{"n_layer": 8, "d_model": 160, "n_experts": 64, "experts_per_token": 8, "d_expert": 32, "d_shared_expert": 0, "activation": "swiglu", "moe_layers": [2, 3, 4, 5, 6, 7], "router_score": "softmax", "normalize_top_k": true, "routed_scale": 1.0, "balance_loss": 0.00487, "balance_bias": false, "router_bias": true, "init_std_router": 0.024, "lr_router": 0.0017, "vocab_size": 15579, "norm": "rmsnorm", "norm_eps": 1e-06, "tie_embeddings": "early", "optimizer": "muon", "lr": 0.0129, "beta1": 0.93, "grad_clip": 1.0, "batch_tokens": 131072, "seq_len": 1024, "train_tokens": 541900000, "steps": 4135, "dataset": "wikipedia_en"}
Below are experts of layer 5 (counted from 0) of a mixture-of-experts language model. Rows are named router (the router's row for the expert), down (a neuron's output weights, with its number) and show model dimensions 0-159. Each number is 128 + 32 x the weight over its row's rms, rounded and kept within 0 to 255.
Before each expert's rows: "comes before" lists some tokens at least twice as common just after its tokens as in all text. This comes from a sample of Wikipedia text that the model never trained on. Tokens count by the router's weight.

# expert 22
comes before: " ", "|", "-", ":", " \"", " •"
router [105 102 160 138  88  80 143 134 126 117 155 149 131 100  73 138  80 102 117 131 142 100 126 137 175 172 170 105 119 156 101 178 123  80 163 101 181  52 158  73 143 105 170 131 113 108 205  93 143  92 158  94 130 130 151 127 152 132 117 139 172 118 141 107 152 124  95 119 113 185 161  95 156 104 126 152 150 113 148 140  89 174  56 102  96  89 160 131 109 143 122  77 169 113 110 136 117 125  88 166 164 159 122 141 215 166 118 129  67 138 180 203  85  69 188  97 121  96 137 144 120 155 179 138 103 169 178 116 131 124 137 132 132 120 109  98  72 149 144 105 203 126  75 119  96 101 146 146  92 137  77 116 148  94 130 190 153 121 134 119]
down1 [114 170  97  89 156 148  89  92 124 132 106 177 122 130 101 152 152 112 119 171 165  94 179 169 123 146  80 110 136 135 172 119  83  91 149 131 145 149 108  49 127 113 127 127 123 124 123 160 160 141 156 134  62 118 118 140 142 169 141  35 160 151 161 134 153 108 135 100 162  44 138 176 132 133 115 156 188 179 147 171 161 123  89 144 170 138 132 134  76 111 113 139 161 167 139 148 177  90 138 136 126 115  88 243 126 163 173 123  47  84 135 106 139  85 130 189 132  86  95 151 149 119 143 109 131 131 112 102 117  94 109 142 155 102 209 140 102  84 124 172 184 149 114 113 131 113 145 113 115  90 168 126  82 130  87 125 116 126 168 131]

# expert 3
comes before: " ", " May", " March", " January", " October", " November"
router [ 88 141 161 151 159 139 120 108 139 162 140 137 147  85  99 140 169 176 138 170 195  69  86 136 149 118 126 140 122 115 124 147 184 164 113 109 131 158 165 132 116 113  97 118 156 167 192 149 148  99 158 164 176  95 157 130  99 115 140 154 137 126  96 173  96 100 146 100 116 169 189 152  64 180 139 147 169 164 151  82 127 110 157 117 113 151 173 159 125 208 121 131  98 170 102 170 121  91 192 181 104 150 174  97  95 179 113  80 166  98 179 100 168 157 118 161  82  79 105  75 147 128 147 151 138 147 145 148 113 196  95  94 116 153 109 174 143 137 108 152 140 132 114 154 144  71 129 103 105 132  65 147  86 164 123  71  70 127 156 139]
down0 [164 119 113  91 125 163 158 137  91 142 120  83  69  64 118  98 136  90 161 127 131  78 163 106 123 101 107  86 173 161 164 157 165  65 124 137  81 110  88  57 120 178 100 102 122 123 110 152 112  99  91 104  85  98 155 140 151 154 139 143 148 110 125 159 162 162 149 157 107 159 117  65 116  89 127 130  83 109 112 152 119 128 144 126 112  71 103 126  95  91 129 108 133 126 131  83 109 130 107 145 161 147 181 117  71  89  97  86 110  94  75 137 126 152 112 146 104 122 119  86 212 104 164 153  54 151 149 120 148 111 148  34 121 168  80 107 111 162  78 156 140 159  71 104 139 178  94 213 139 150 166 109 138 150  85 109 147 137 148 103]

# expert 60
comes before: "201", "200", "202", "4", "6", "5"
router [141 164 159 175 179 147  86 156 116 145 113 122 112 101 133 143 100 180 105 129 137 133 148 172  89 139 140  87 168 144 154 157 150 184  98 101 156 164  88 118 120 117 141 144 151 183 127 137  81  81 118 141 121 100  96 120 143 158 202 124 177 117 119 178 151  97  86 151 113 118 133 122 142 164  87  88 173 125  98 160 148 178 126 171 164 151 112  32 156  89  97  73 173 119 116 186 140 126 116 167 139  98 128 125 127 145 138  91  76 103 141 153 118 156 129  93 151 113 126 101  61 120 227 133 133 131 109 158 116 157 115  87  88  81 113 116 134  68 144 158  84 165 164 137 137 117 145 154 174  86 101 148 105 153 199  71  89 159  96 173]
down1 [163 169 161 130 104 156 145 133 110 184 138 154 119 168 176  96 115 153  97 141 137 115 138 127 140 126  51 114 121  85 140  76 137   6 113 114 118 164 150 123 141 152 131 119 108 123 138 109 144 136 145  92 103  90 124  96 111 130 196  91 155 119 149 126  84 143 168  71 108 157 104 134 121  61  93 120   9 121 111  85 159  98  79 137 144  86 174 152  96 150 110 143 155 124 108 116 225  67 156 207 144 108  73 119 120 120 119  75 140  80 136 135 116 112 106 173 126 147 134 159 120 130 138 160 153 126 105 144 148 112 110 151 104  99 130 153 122  76 173 158 155  78 150 109 149  96 150 147 111 154 135  90  99 121  77  93 121 113 158 143]

# expert 8
comes before: "0", "1", "2", "3", "4", "6"
router [129 144 115 136 149 119 125 124  70 158 131 131 115 118 110  93  58 114  82 157  98 149  82 153 112 105 178  98  50 137 169 157 114 150 122 134 151 168 159 170 114  97 159  86  87 137 107  86 141 148 151 120 111 111  84 155  90 150 123 103 140 116 110  97 149 126 150  96 139 127 167 109 121 165 192 165 103  90 133 159  75 201  87 137  96 143 122  81 142 136 117  71 104 108 183 149 111 189 135 143 143  89 101  91 101  70 147  86 171  58 163 150 110 148 164 151 163 155 139 151 130 144 134 177 106  77 148 198 128 172 134 116  87 121 162 193 151 161  93  91 102 141  89 162 128 109 124 112 149  98 199 140 106 180 149  68 148 123 187 119]
down1 [119 129 136 130 133 155 155 170  82 145 142 100  84 202 144 109 143 170 115 151 186 126  99 128 144  90  65 115 125  86  74 144 131  76 150 119 203 147 116 129 131 114 109 152  85 157 119 150 140 127 119 127  57  89 180 108 106  87 121  71 154 149 100 135 183  93  54 120 117 119 154 164 107 126 128 128  58 165  91  69 131 138 125 130 194  75 131 102 128 173 136 102 109 189 152 111 161  58 175 160 114 127  16 107 105 106 126 154 123  96 127 146  93 161 116 145 100 144 167  90 154 122 142 129 105 124  87 138 102 160 109 141 129 101 179 149 135 127 174 130 163 147 129 156 146 101 148 116  88  75 139 102  85  73 117 130 133 137 165 169]

# expert 27
comes before: "|", " ", "-", "}", "2", "3"
router [146 127 140 152 165  71  67 101 132 145 175 101 144 127 116  77 125 153  18 104 167  70  49 174 118 150 138 102  86 166 174 156 146 143  76  75 178  88 206 125 166 129 174 122 128 110  57 150 172  91  99 104 136 140 139 100 110 149 134  94 128 176 102 119 167 143 137 129 106 139 141 130 111 176 151 166 155  79 143 137 125 123 136 104 144 136 125 146 106 131 157 111 177 106 116 106  51 128 126 162 116 132 136  99 102  70 170 122 119 147 128  90 133  86 143 121 174  88  96 101 114 169 113 138 116  70 123  98 124 146  94 112 115 125  53 158  81 163 125  74 121 132 117 154  82 176 156 105 147 103 109 122 115 157 123 134 205 110 126 125]
down0 [ 58 173 178 152  94 137 117  90 171 130 148 149 146 119 147 152 115 179  94 138 138  96  53 105 127 125  95 121 162 192 217 139  90 150  95 131 130 113 122 135 105 114 143 120  99 145  69 144 114 132 151  76 139 169  93 130 140 150 149 158 179 200 104 126 136  71 125  92  97 155  85 109  71 129 108 135 151 156 148 150 224 159 139 104 139 109 121 140  54  84 125 130  52 106 161 156  89 134 131 145 111 144 163 122  98 167  53 120 139 134 104  69 108 142 137 128 110  74 132 153 181  74 149  85 126 108 109 102 138 110 131  81  95  98 141 160 162 114 154  61 127 136 103  73 141 107 112 145 103 147 143 127 104 115 134 127 165 122 148  75]

# expert 14
comes before: " ", " |", ":", "″N", " Total", " %"
router [130  97 159 159 102 101 154 111  62 135 134 117 108 108  83 138 153 134  96 154 125 101 116  93 144 156 149 123 110 142  85 163 149  79 183 128 132  83  95 155 170  92 114 138 148  99  79 134 214 158 139 131 127 173 182  92 109 116  78 103  73 165 110 148 148 132 101 107 131 168 169  81 158 111 138 136 135 143 123 122 126 161 111  39  92 110 168 164 124 132 104 139 156 145 131  67 121 139 122 158 124 107 155 154 174 148 102  91 164 103 168 154 111 132 139 181  60 151 116 103  78 155 133  99 169 173 211 156 131 109 176 178  90  71 140 115 139 130 131 113 114 143 136 110 143 170 134  97 110 126  44 139 164  84  88  98 161 153  54 176]
down1 [123 148  96 130 147 154 103 159  98 145 125 102 152 103  78 110  44 134 123 103 135 122 166 132 104 111  93 141 146 120 127 110 103  63  97 121 129 142  70  77 147  67 122 150 112 109 136 174 136 149  99 169 162  88 154 156  69 118 105  44 139 119 139 178 141 109 114 155 131 116 152  94 167 136 135 156  90 167 164 136  90  85  79 172 163  77 128 158 154 103  89 137 138  74 103 150 201 136  90 177 161 106 116 141  94 132 121 143 109 101 147 134  92 157  96 143  64 155 141  85 148 124  97  86 150 172  93 163 111 108 188 159  74 141 188 102 115  62 132 135 118 139 141 126 116 107 104  97  95 105 148 146 134 140  27  82 142 173 166  96]

# expert 40
comes before: " ", " |", "–", ";", " —", " /"
router [122 133 149 152  83 102 136 112 128 160 173 115 120 212 148 102 131  96 104 148 183  48  61 136 170 168 154 101 113  95  81 155 118  91 133  99 178 123  99 111 145  74 167 101 187 102  83 109 170 183 135  95 149 209  62  96 114 151 207 109 114 135  54 129  89  98  86 106 116 151 128 119 159 107 190 122 114  77 174 116 109 119 135  99 139 141 162 112 131 119 126 116 145 129 126 140  96 146 169 105 145  88 100 121 161 130 132  85 162 209 155 160 193  87  99 144 110 143 134 114 148 148 176 121  79 111 140 128 117 172 142 117 150  59 144 129 151 102  94 100 125 125 144 180 127 117 148 178  92 136 142 144 134  92 112 120 150 108 121 151]
down1 [ 99 141 106  73 164 170 103 148 105 180 112 129 149 205  70 172 157 104 127 140 124 133  76 159 169  99 133 117 142 118 102 168 128 128  86 158 167 149  74 140  94 141 138 117  88 200 143 141 132 189 183 117 108  66 171  77  94  98 227  95 131 112 104 203 139 131 112 107 156 107 161 135 138 116  91 172 116 169 160 153 123 123 101 158 110  97 139 107  90  73 148 143 124 127 158 116 181 162 110 132 106 161 128 113 106 131  93 121 104  96 208 115  94 144 113 128 114  80  81 171  84 123 116 111 172 130 118 105 140 151 134 143  76 117 165 151 123 140 130 132  98  89 195 130 146 113 184 117 155  90 116 134 144 172  87 168 105 169 153 172]

# expert 26
comes before: " was", " is", ",", " and", " had", " been"
router [213 116 117 133  40  88 133 133 127  82 148 142 164 150 147  51  56  86 156 129 143  97 131 114  84 104  94 182 107  81 146 125 150 204  78 151  89 101 137  95 135 126 118 175 101 140 177 120 105 134  85 144 153 114 192 155 138 148 113 123 122 145 117 104 129 108 128 164 136 158  99 147  94 115 125 100  90 134 133 100  97 164 186 127 166 138 148 144 152 128 154  88 182 129  75 110 213  89 165 142  90  72 176 164  81  97 103 123 153 124  82 135 141 111 132 144  96 159 147 195 131  94  95 151 135 111 108  98 139  89 122 104 106 115 149 133 120 106 141  68 131  73 132 121 121 155  69  84 122 156 150 111 187 123 121 115 103  83  90 112]
down4 [193 176 116 116 102 110 186 115 153 126  91 183 100 147 120 106  75 128 170 103 140 118 121 104 162 168 119 108 130 122 174  87 119 171 117  61  77 165 140 118 138 115  80  93  99 169 134 135  70 100 166  86 112 166 155  97  81 116 112 135 102  94 109 123 131 116 159 134 120 146 145 118 121 112 156 123 116  60 171 167 129 103 131 153 105 161 134 108 154 167 172  91 116 148 204  84 122  94 110 148 129 131 121  88 161  66 148 129  90 138 153 164 126  93 165 192 176  59 146  85  92 100 101  98  97 135 132 165 141 130 101 146 139  95 117  87 133 138 163 198  43  62 121 139 114  81 158 106  99 128  97 194 139 110 123  76 120 163 112 122]

# expert 10
comes before: " |", "%", " |\n", ";", "–", ")"
router [187 132 152 132 155 207 142 119  99 147 136 194 105 126 189  20 139 178 120 165 114 162 109 142 196 129 148 147 157 143 170  80 180 183 138 155 102  87 150 123 147 142 143  99 144 126 117 136 159 163 117 104 136 115 161  68 162 169 100 113 151 155  57 161 176 166 154 146  79 124 133 149 189 164  86 134  70 138 152 127 146 172  79 147 152  92 128 131 133 102 134 147 107 173 133 104 166 150 145 156 185 144  90  95  94  93 123 104  88 105  98 153 109 127 103 120 127 145 123 171  77 123 151 129  87 190 138 124 149 186 140 126 125 143 138 106 150 155 113  96 127 152 138 126 148 111 123  86 141  70  69 134 130  82 146  88 141 181 177 141]
down1 [ 84 137  99 155 131 143  58  80 130 107 132  83 147 145 117 149 176 141 105 138 184  93  96 120 176 126 156 139 105 168 115 153 180  62  80 129  97 132 132 132 162 187 112 147 127 138 114 102 136 142 170 147 114 136 125 123 172 129 183 119 141 139 103 161  86 106  88 158 154  68 101 152 119  90  92  74  85 111 180 128 119 106 111 129 132  94 168 132  87 103 115 211  87  58 164 153 157 111 151 198 140  81 116 117  80  58 145  68 103  99 150 147 181 155 120 125 178 185  58 189 140 160 185 142 135 176 109  95 109 117 124 122 150 120 134 146 142 155 123 101 153 152 114 110 179 194 143 122 118 129 112 167 135 115 126 157  94 127 108 110]

# expert 16
comes before: "-", "|", "==", "The", "===", "In"
router [101 128 182 158 141 134 108  96 122 147 123 117 130 111 149 114 133 133  98 146 147 180 143 106 106 159 168 163 142 140 123 159  88 103  94 101 126 176 167 132 149 105 174 125 143 119 181 119 105 142 107 135 101 151 172 162  82 188 124 125  69 128 155 162 196 175 144 131 165  84 197 140 200 188  98  74 175  96  68  83 184 114 187 147 148 178 156 155 163 101 138 132 164 145 114 173 150  81 109 123  53 105  93 162 137  77 122 159 172 135 151  95 144 125 112 162 175 104 139 101 154 166 108 132 153 106 116 123 176 113 111 169 128 129 101 101  91 191 133 144  86 160 147 122  99  88 109 106 122 138 134 207 166 149 154 144 159 139 149  71]
down0 [135 108 141  92 129 102 153  95 139 118 185  57  79  81 123  80 121 137 106 156 177 170 155 122 134 168 115 134 172 170 133 255 126 150 126  95 134 136 124 165 143 108 160 107  89 109  69 126 167  98 120 117 146 119 128 146 180  96 119  92 121 112 128 159 151 116  64 123 138 158 141  93 129 143 129 131 127 119 132 146 155 120 155 141 141  72 107 149  70 133 155 120 144 217 136 149 125 103  98 153 148 150 183 152 126  94 113 177 121  98 106 154 139 108  86 146  92 116 118 147 132 112 149  85  97 136 119  32 116  81  73  89 127 142 130 137 151 126 117 109 142 106  73 105 111  78 137 108 109 130  74 109  49  68 127  87 163 134 147 108]

# expert 39
comes before: " ", "-", "|", "1", "201", "200"
router [142  58 122 123 157  94 143 121 140 180 113 124 104 127 180  84 165 129 117 174 173 152 133 171  95 115 135  58  92 175 145 114 104 116 130 107 174  77  64 137 182 133 183  69 107 125 114 153 167 139 140  54 127 163 134  99 105 175  94 138 129 132 119 110 147 160 159 160 152  92 148 123 165 128 156 149 140  95 162  85 112 152 115  76 119 181 178  54 121 109 127  73 140 146 100 115 187 143  75 161 127 141 160  92  94  89 141  91 175  82 137 169 114 174 142 141 167  99 131  98  95 174 115 164 144 124 170 201 156 111 133 164 115 159 122 113 123 126 136 113 139 142 107 177 106 110  85 143 140 109 103 206  97 153  90 135 156  67 138 122]
down0 [175  75 135 134 113 119 135 160 176 114  66 102   0  47 151 129 142 164 134 153  74 169 106  82 131 159  84 181 132 183 122 150 123 132  89 108 125 123 116 183 160 122 172 121 106 156  85 143 147 115 141  70 142 130 163 185 144 118 122 115 119 129 148 143 196 101 135  97 105 142 204 154 120 159 126 122 136 128 122 135 169 175  81 124 120 119  88 160 131  79 178 107  83 131 122  71  81 112  92 125 162 129 189 116 115 153 136 133 102 136  82 125  91  66 131 160  65 102  88 134 123 109 162 126 179 130 139 121 102 130 145 105 133 130 119 139 186 108  88  74  65 129 117 123  92 121 139 122 122 144  98 153 143 151 172 140 128 100 141 152]

# expert 29
comes before: " ", "0", " |\n", "1", "3", "2"
router [ 36 183 139 118 100  97 157 137 116 183 126 169 120 170  95  37 104 189 103 106 113 147 124  98 133 115 101  59 124 115 129 136 153 156 126  90 152 111 120  99 108 122 142 163 104 120 136 140  84 151 100 115  90 162  86 160 103 189 163  52  92 125  79  83 162  50 142 155 139  73 160 142 163 188 154 119 160 152 109 122  76 164 115 172 146 142 147 111 130 158 118 116 118 139 116 148 163 183 118 140 108 133  97  94 170  79 177 103  97  95 142  64 120 147  84 118 102 160 141 100 121 159 135 157 124  82  79 135 153 144 178  97 178 123 151 194  89  91 124 136 100 103  87  97 143 122 132 117 115 142 103 139 132 105  95 107 104 162 106 160]
down1 [156  84 113 110 105 126  73  94 160 195 172 145 156 167 103 163 128 136 112 129 130 148 107  90 172 168 111 127 195 111 131 156 158 154 116 165 170 160 152 149 126 110  69 107  79 132 145 125 127  69 111 116 106  98 130 160  70 150 116  59 206 155 158 149  92 146  89  74 171 160 124  88 140 158  94 144 134 158 151 164 144 190 100 161 145 103 110 140  83 126  94 104  93 168  92 134 216  92 158 155 147 110  89 118 160 121 145 105  52 105 139  99  98 135 195 101  84 103 137 134  60 116 152  66 135 118 123 103 109 174 111 143 169 153 144 105 103  91 146 102 101 124 141 173 132 148  97  90  96 138 154 149 116 155  96 142 106 168  87 114]

# expert 2
comes before: " of", " and", " in", ".\n\n", " is", " was"
router [159 103  93 121 168 134 111 150  97 111  99 134 143 183 100 138 152  91 129  86 147 166 127 187 137 111 120 196 112 124 137 133 122 145 120 158 156  88 143 122  79 155 125 182 118 114 157 165 170 111 105 141 120 142  82 183 185  80 103 196 134 108 144 113 100 110 118 197 116 183  71  72  43 113 119  94 126 111 133  96 165  77 159 147  97 138 137 159 113 122 118 146 145 129 101  92 114  56 145  81 137  81 196 104  87  82 102 193  89 156 108  98 104  89  92 143 157 111 106 200 157  56 116  94 154 129  97 100 173 105 124 141 133 193 175 106 154 151 106 164 140 128 149 139 110  99 134 163 112 141 167 146 101 113 131 138 102  99  99 112]
down1 [114 130  89 172  88 192 117 142 180 146 132 108 180 155 103 145 112 133  78  57 182 106 170 141 114 109 147 140 190 127 110 148 108 127 149 109 131 142 114 123 129 141 145 112 124 185 118 109 126 113 128 162 160  96 146  53 156  93 213 146 166 146 123 152  74 166 142 171 124 145 112  85 200 126 130 169  92  77 104 138 196 106 152  92 151  74 101 170 145 151  68 143 112 115  91 105  95 103 112 168 175 164 115 166  81 110 113 117 155  46 140 121 125 110 146 157 133  84 119  99 165 137 120 129  97 119  66 156  98 143 130 135 127 187 154 151 149  63 138 156  84 134 140 167  85 151  98 101 115 183 123 156 127  97  74  90 127 137  99 141]

# expert 5
comes before: " the", " a", " his", " their", " her", " that"
router [ 33 143  84  73  99 142  94 139 124 108  97 139 121 122 164  82  82 121 143 116 150 198 125 147 125 113 103 185 160 156 153  75 109  97  86 100 122 123  94  98 166 167  74 121  92 120 150 115 146 126 154 174 120 175 107 119 152 203 190  83 136 144 129 118 150 109 157 130 141  96 111 184 127 146 148 139  44 128 104 102  91 116 138 107 147 181  98 113 150 123 106 127 170 154 164 123 147 109 165 161  36 117  96 160 179 151 159 131 165 152  86 120 148 117 172 141  89  94  98 104 130  80  98  89 166 160  95  92 109 103  82 145 131 126 102 174  77 120 180 142 113 112 161  93 110 200  96 141 134 172 167 123 134 120 114 166 136 124 115 154]
down0 [150 132 133 116  82 136 149 137 189 154 172 147  58 106  99 127 122 196 126 155  86 166 137  89 146 158  96 142 191 167 165 122 159 119  97 143 132 150 116 148 196 132 121 164  93 102 129 113 157 161 144 107 193 153 138 152 147 130 181 112 105 133 159 139 142  89 148 178 150 132 132 114 191 177  86  88 158 110 142 167 122 144  99 124  93 123  55 130 136  97  89 155 156 165 154 122  84 153 125 121 135 215 129 100 116 147  92 103 126 141  99 110 165 147 166 152  71  96 104  78 138 136 130 127  75  79  74  45 160 106 150  48 107 146 137 184 154  90 125  91  86 127  67 143 108 143 122 128 125 129 127 107  93  65 113 114 160 140 157 137]

# expert 37
comes before: ",", " of", ".", " in", " was", ".\n\n"
router [146 104 128 108 117 102 149 131 114  89 162  71 129 193 185 116 120 102  64 164 154 128 129 184 136  90 151 140 155 113  68  90 116 207  97 154 123  75 140  92 102 113 139 122  72 149 166  68 118 145 104 121 165 110  73 188 148 173 147 133 171 161 144  82  84 128  99 119 143 137 142  97  51  99  84  94 133 152 118 103 136 135  91 128 140 125 134 128 135 144 153 173 135 113 122 123 117 137 155 149 173  78 130 129  77  59 140 139 123 146  71 119 105  80 105 108 108 126 116 171 153 113 170 146 103  81  91  86 183  79 119 122 145 157 120 154 117 115 167 143 176 164 115 177 127 196  86 125 141 157 174  65 144 124 130 132  75 111  61 105]
down4 [138 138 108 157 125 111 110 164 110 142 104  39  80 150 107  77 129 117  70 138 136 112 114 117 147 155  58 159  57 146 134 119 206 128 113  57 119 158 159 126 103 119 138 114 164 109 195  92 112 123 108 135 114 128 109 113  99 146 106 169 145 111 118 169 180 145 174 108 105 136  93 158  97  93 140 139 107 164 164 161 120 178  95  83 126  91  85 140 132 176 156 128  45 132 171  99 104 118 156 118 159 180 196 142 124 115  77 178 116 164 155 136 157 166 112 139 152 110  62 162  71 145 139 147 162  89 117 112  97 140 150 111  64 107 135 125 120 129 149  91  93  82  78 170 137  97 115  71 106 155 123 140 126  71  86  77 146 128 122 129]

# expert 56
comes before: " ", ":", " |", " \"", " -", "201"
router [127 137 173  92 160 113 183 117  95  99 127 109 147 145 168 117 114 121 109 118 144  92 160 130 101 162 111 101  81 118 107 181  99  82 127 113 195 146 138  72 126  86 164 133 126 154 115  58 186 195 100 104 157 143 119 103 146 156 128 190 198 120 128 121 125  64  99  99 192 175 137  84 151 145  86 102 137  97  74 172 144 114 143 105 122 143 137  80 105 190 125 139 144 119 156 153 126 201 140 175 156 156 188 111 164 145 181 108 133 137 150 149 131  96 122 133  90  85 156  92 147 154 163  88 134 132 123 160 129 176 146  71 203 122  99 177 161  95 157 130 148 119  89 178 128 120 125 107  96  83  89 136 108  73  82 122 129 133 143 163]
down1 [113 131 142 118 139 165  98 139 147 167 148 174 200 156 138 117 134 198 121 138 179 109 141 157 116  82 107 123 106  82 143 162 118 112 161 130 221 122 142  67 143  96 103 150 160 127 169  97  92 197 145 156  79 152 146 151 154 130 158 106 216 141 180 131 179 107  97 148 117 178  92 161 153  93  92 101 119 100 128  87 141 146 136 141 107 125 167 106 128 155  83 149 108 115 144 147 200 108 128 191 122 115  61 150 108 124 140  83  72 122 183  79 112 157 116 133 104 104 116 154 128 138 134 100 161  96  79 151 134 159  96 196 161  93 135 153 123 110 168 148  85 138 157 127 113  50 102 141 146 146  82 117 128 103  69 145 104 166  93 126]

# expert 35
comes before: " to", " the", " a", " be", " in", " that"
router [ 86 169 135  84 144  88 103 112 117 139 104 115 141 124 116 101 103 137 145 142 148 119 144 162 171 125  83 112 136 152 152  72 114 102 148 140 106 106 116  97 108 102 113 157 125  79 129 119 106 140 145 133 121 118  68 145 137 159 152 118 152 178 164  73 108 129 144 108  88 113 112 184 115 176 116 135  74 115  64 180 133 176 144 168 145 168 135 106 116 158 121 143 102 175 158 131 129 129 107 135  65  65 127 175  83 140 112 129 180  85  78 136 169 133 165  85  85 188 149 124  57  54 171 106 157 176 183  92 106  96 126 145  81 169 129  96 154 121 170 113 185 136  74  87  95 132 102  93 124 224 137  70 163 122 181 122 143 134 125 111]
down0 [130 145 177 189 164  17 141 142 131 123  97 135  12  65 113  77 125 110 129 120 106 145 139 129 123 138 106 131 181 149  71 166 137 156 157 121 125 141 150 159 169 121 139  80 149 138 154  64 120 130 160 136 119  91 114 179 126 146 118 139 119 156  94 157 172  85 145 151 180 132 149 167 126 142  89  70 169 107 120 142 131 165 170 176 129  81  69 129 110  95 102 162 113 144 199  93 175 180 130 124 120 187 143 118 128  71 109 164 155 131  97 133 137 101 127 132  37 113 124  87 159 128 164 100 116 100 111  90  81  77 123  96 147 159 121 160 126 153 149 114 163 201 140 134 116 127 118 157 114 131 114 117  95 131 148 145 122 113 143 145]

# expert 32
comes before: "0", "1", " |\n", "|", "4", "6"
router [152  90 161  93 138 103 124 109 111 144 203  89 114 139 153  98 163 105 143 160 120 122 144 165 115  93 112 159  96 105 123 173 161 151 169  78 192 182  97 135 146 164 117 129  89 142 112 130 106  82 145  97  98  80 144 133  65  73  96 126 107 131 143 144 106 122  87 143 106  88 166 158 157 142 162  81 198 108 123 115 132 158  62  86 142 121 108 123 117 107  96 143 132  99 115 164 136 171  82 181 148 151 117 120 143  83 179 152 148 139 160 169  96 140  90 136 128 117 234 184  68 152 149 125 166 123 192 149  76 125 158 117 127 125  95 146 115 120 144 141 155 179 100 149  79 109 145 203 171 103  88 155 144 174 155  97 123 157 119 176]
down1 [143 128 110 132 105  94  80 112 110 208 138 188 161 159 160 158 144  95 114 115 139 120 115  92 150 101 114 158 103  68  92  81 115  38 155 132 152 169 121 107 104  91 120 114 146 133  66 147  54 151 127 205  67 124 145 124 171 145 136  97 101 145 141 176 178 133 124 157 100 115  88 131 158  88  81 124  89  63 123 147 159 167 112  82 185  77 139 100  87 133 114 162 113 130 129 108 138  59 155 170 145 127  92 139 143 152 162  81  87  98 153 173 121  99 121 125 154 150 154 151  91 124 105 164 126 153 101 165 109 114 128 156 122 115 163  85 121  88  66 159 151 111  99 163  84 105 173  81 103 113 154 114 131 124  51  93 121 146 134 126]

# expert 41
comes before: " the", " a", " to", " his", " an", " been"
router [ 49 128 113  91 120 100  89 155  53 134 116 132 143 142 116 155 145 178 144 137 125 112  89  86  99 138 151  94 125 157 110 143 119 155 136 140 132 154 139  80 179 123 105 112  97  89 131 128 126 159  78 178 141 192 158  67 107 129 182  97 129 158 140 143  84  96 119 122 123  71 140 189 131 205 164 139  91  81  98 138  93 116 150 175 153 181 133 138 122 140 117  48  92 161 105 109 103  82 142 108  57  78 142 148 156 208 178  98 130 136 110 113 125 141 183 113 136 110  95  96 155  70 159 135 206 178 158 106 150 127 111 155  93 142 134 113 145 159 173 129 160 124 124  94 146 143  77 130 158 120 169  98 172 164 113 146  95 150 133 144]
down0 [169 131 188 126 162 103 153 108 144 154 100 134   0  67 122  97 144 154 152 114  97 148 124 121 168 114 114 113 186 118 162 102 135 148 169 161  49 135 127 133 181 160 107 140 137  96 123  90 117 144 138  71 110 105 129 125 179 118 110 149 129 119 162 167 153  65 121 103 141 130 160 140 146 118  63 106 156 161 176 202 147 160 183 183  71 125  97 151 138 113  85 137 108 155 225  61  90 187  73 120 137 183 131 119 110 106 135 109 124 125  73 124 101 113 111 155 126 157  77 152 112 115 124 133 168 127  88 109  78 141 110 120 140 121 132 131 152 174 125 109 108 118  92 148 136 109 112 112  95 117 123 105  98  95 147 146 166 164 135  83]

# expert 15
comes before: "-", "==", "|", " The", "===", "The"
router [121  92  91 193 146 171 162 117  90 156 107 154 110  76  81  83 120 153 107  97 124 121 160 120 105 140 144 161 114 146  71 199 140  74  77 152 192 172 106 128 111 115 151  78 130 149 159  52 115 150 150 135 125 114 152 216 110 175 114 112 103 135 167 132 206 127 172 115 119 132 135 108 166 133 104 103 143 160  90 164 121 151 150 124 129 124  99 120 187 155 137 108 193 126  77 114 155 168  98 125  97 124 171 191 115 165 112 108  85 127 150  79 140 165 131 131 183 167  86  62 122 177 128 120 121 109 129 128 106 156 135 158 120 132 134  53 127 146 120 194 109 125  56 102 107  86 129 143  79 161 104 124 134 134 130 114 108 153 124 174]
down0 [ 98  96 139 189 131 111 102  97 140 143 101 124  52  84 113 142 160 136  97 143  90  92  91  92 143 101 128 152 163 140 171 139 103 170  85 134 192 131 158  93 167 126 105 146 130 137 103  83 149 132 139  81 116 162  90 198 150 136 120 122 126 166 136 114 125 134 129  84 120 162 115 136 129 113  79 106 108 127 164 144 152 160 179 111 145  97 117 140 143  85 114 178 136 166 147 162  96 102 150 177 130 170 163  82 120 127 119  72 120 127 104 159  57 130 129 155 146 155 114 133 168 153 175 142 106 101 106  51 167 126 103 100  87 115 101 135 119 171 125  35 159 211  92  86 148 140  88 129 143  82  55 100  70  87 132  92 170 105 163  82]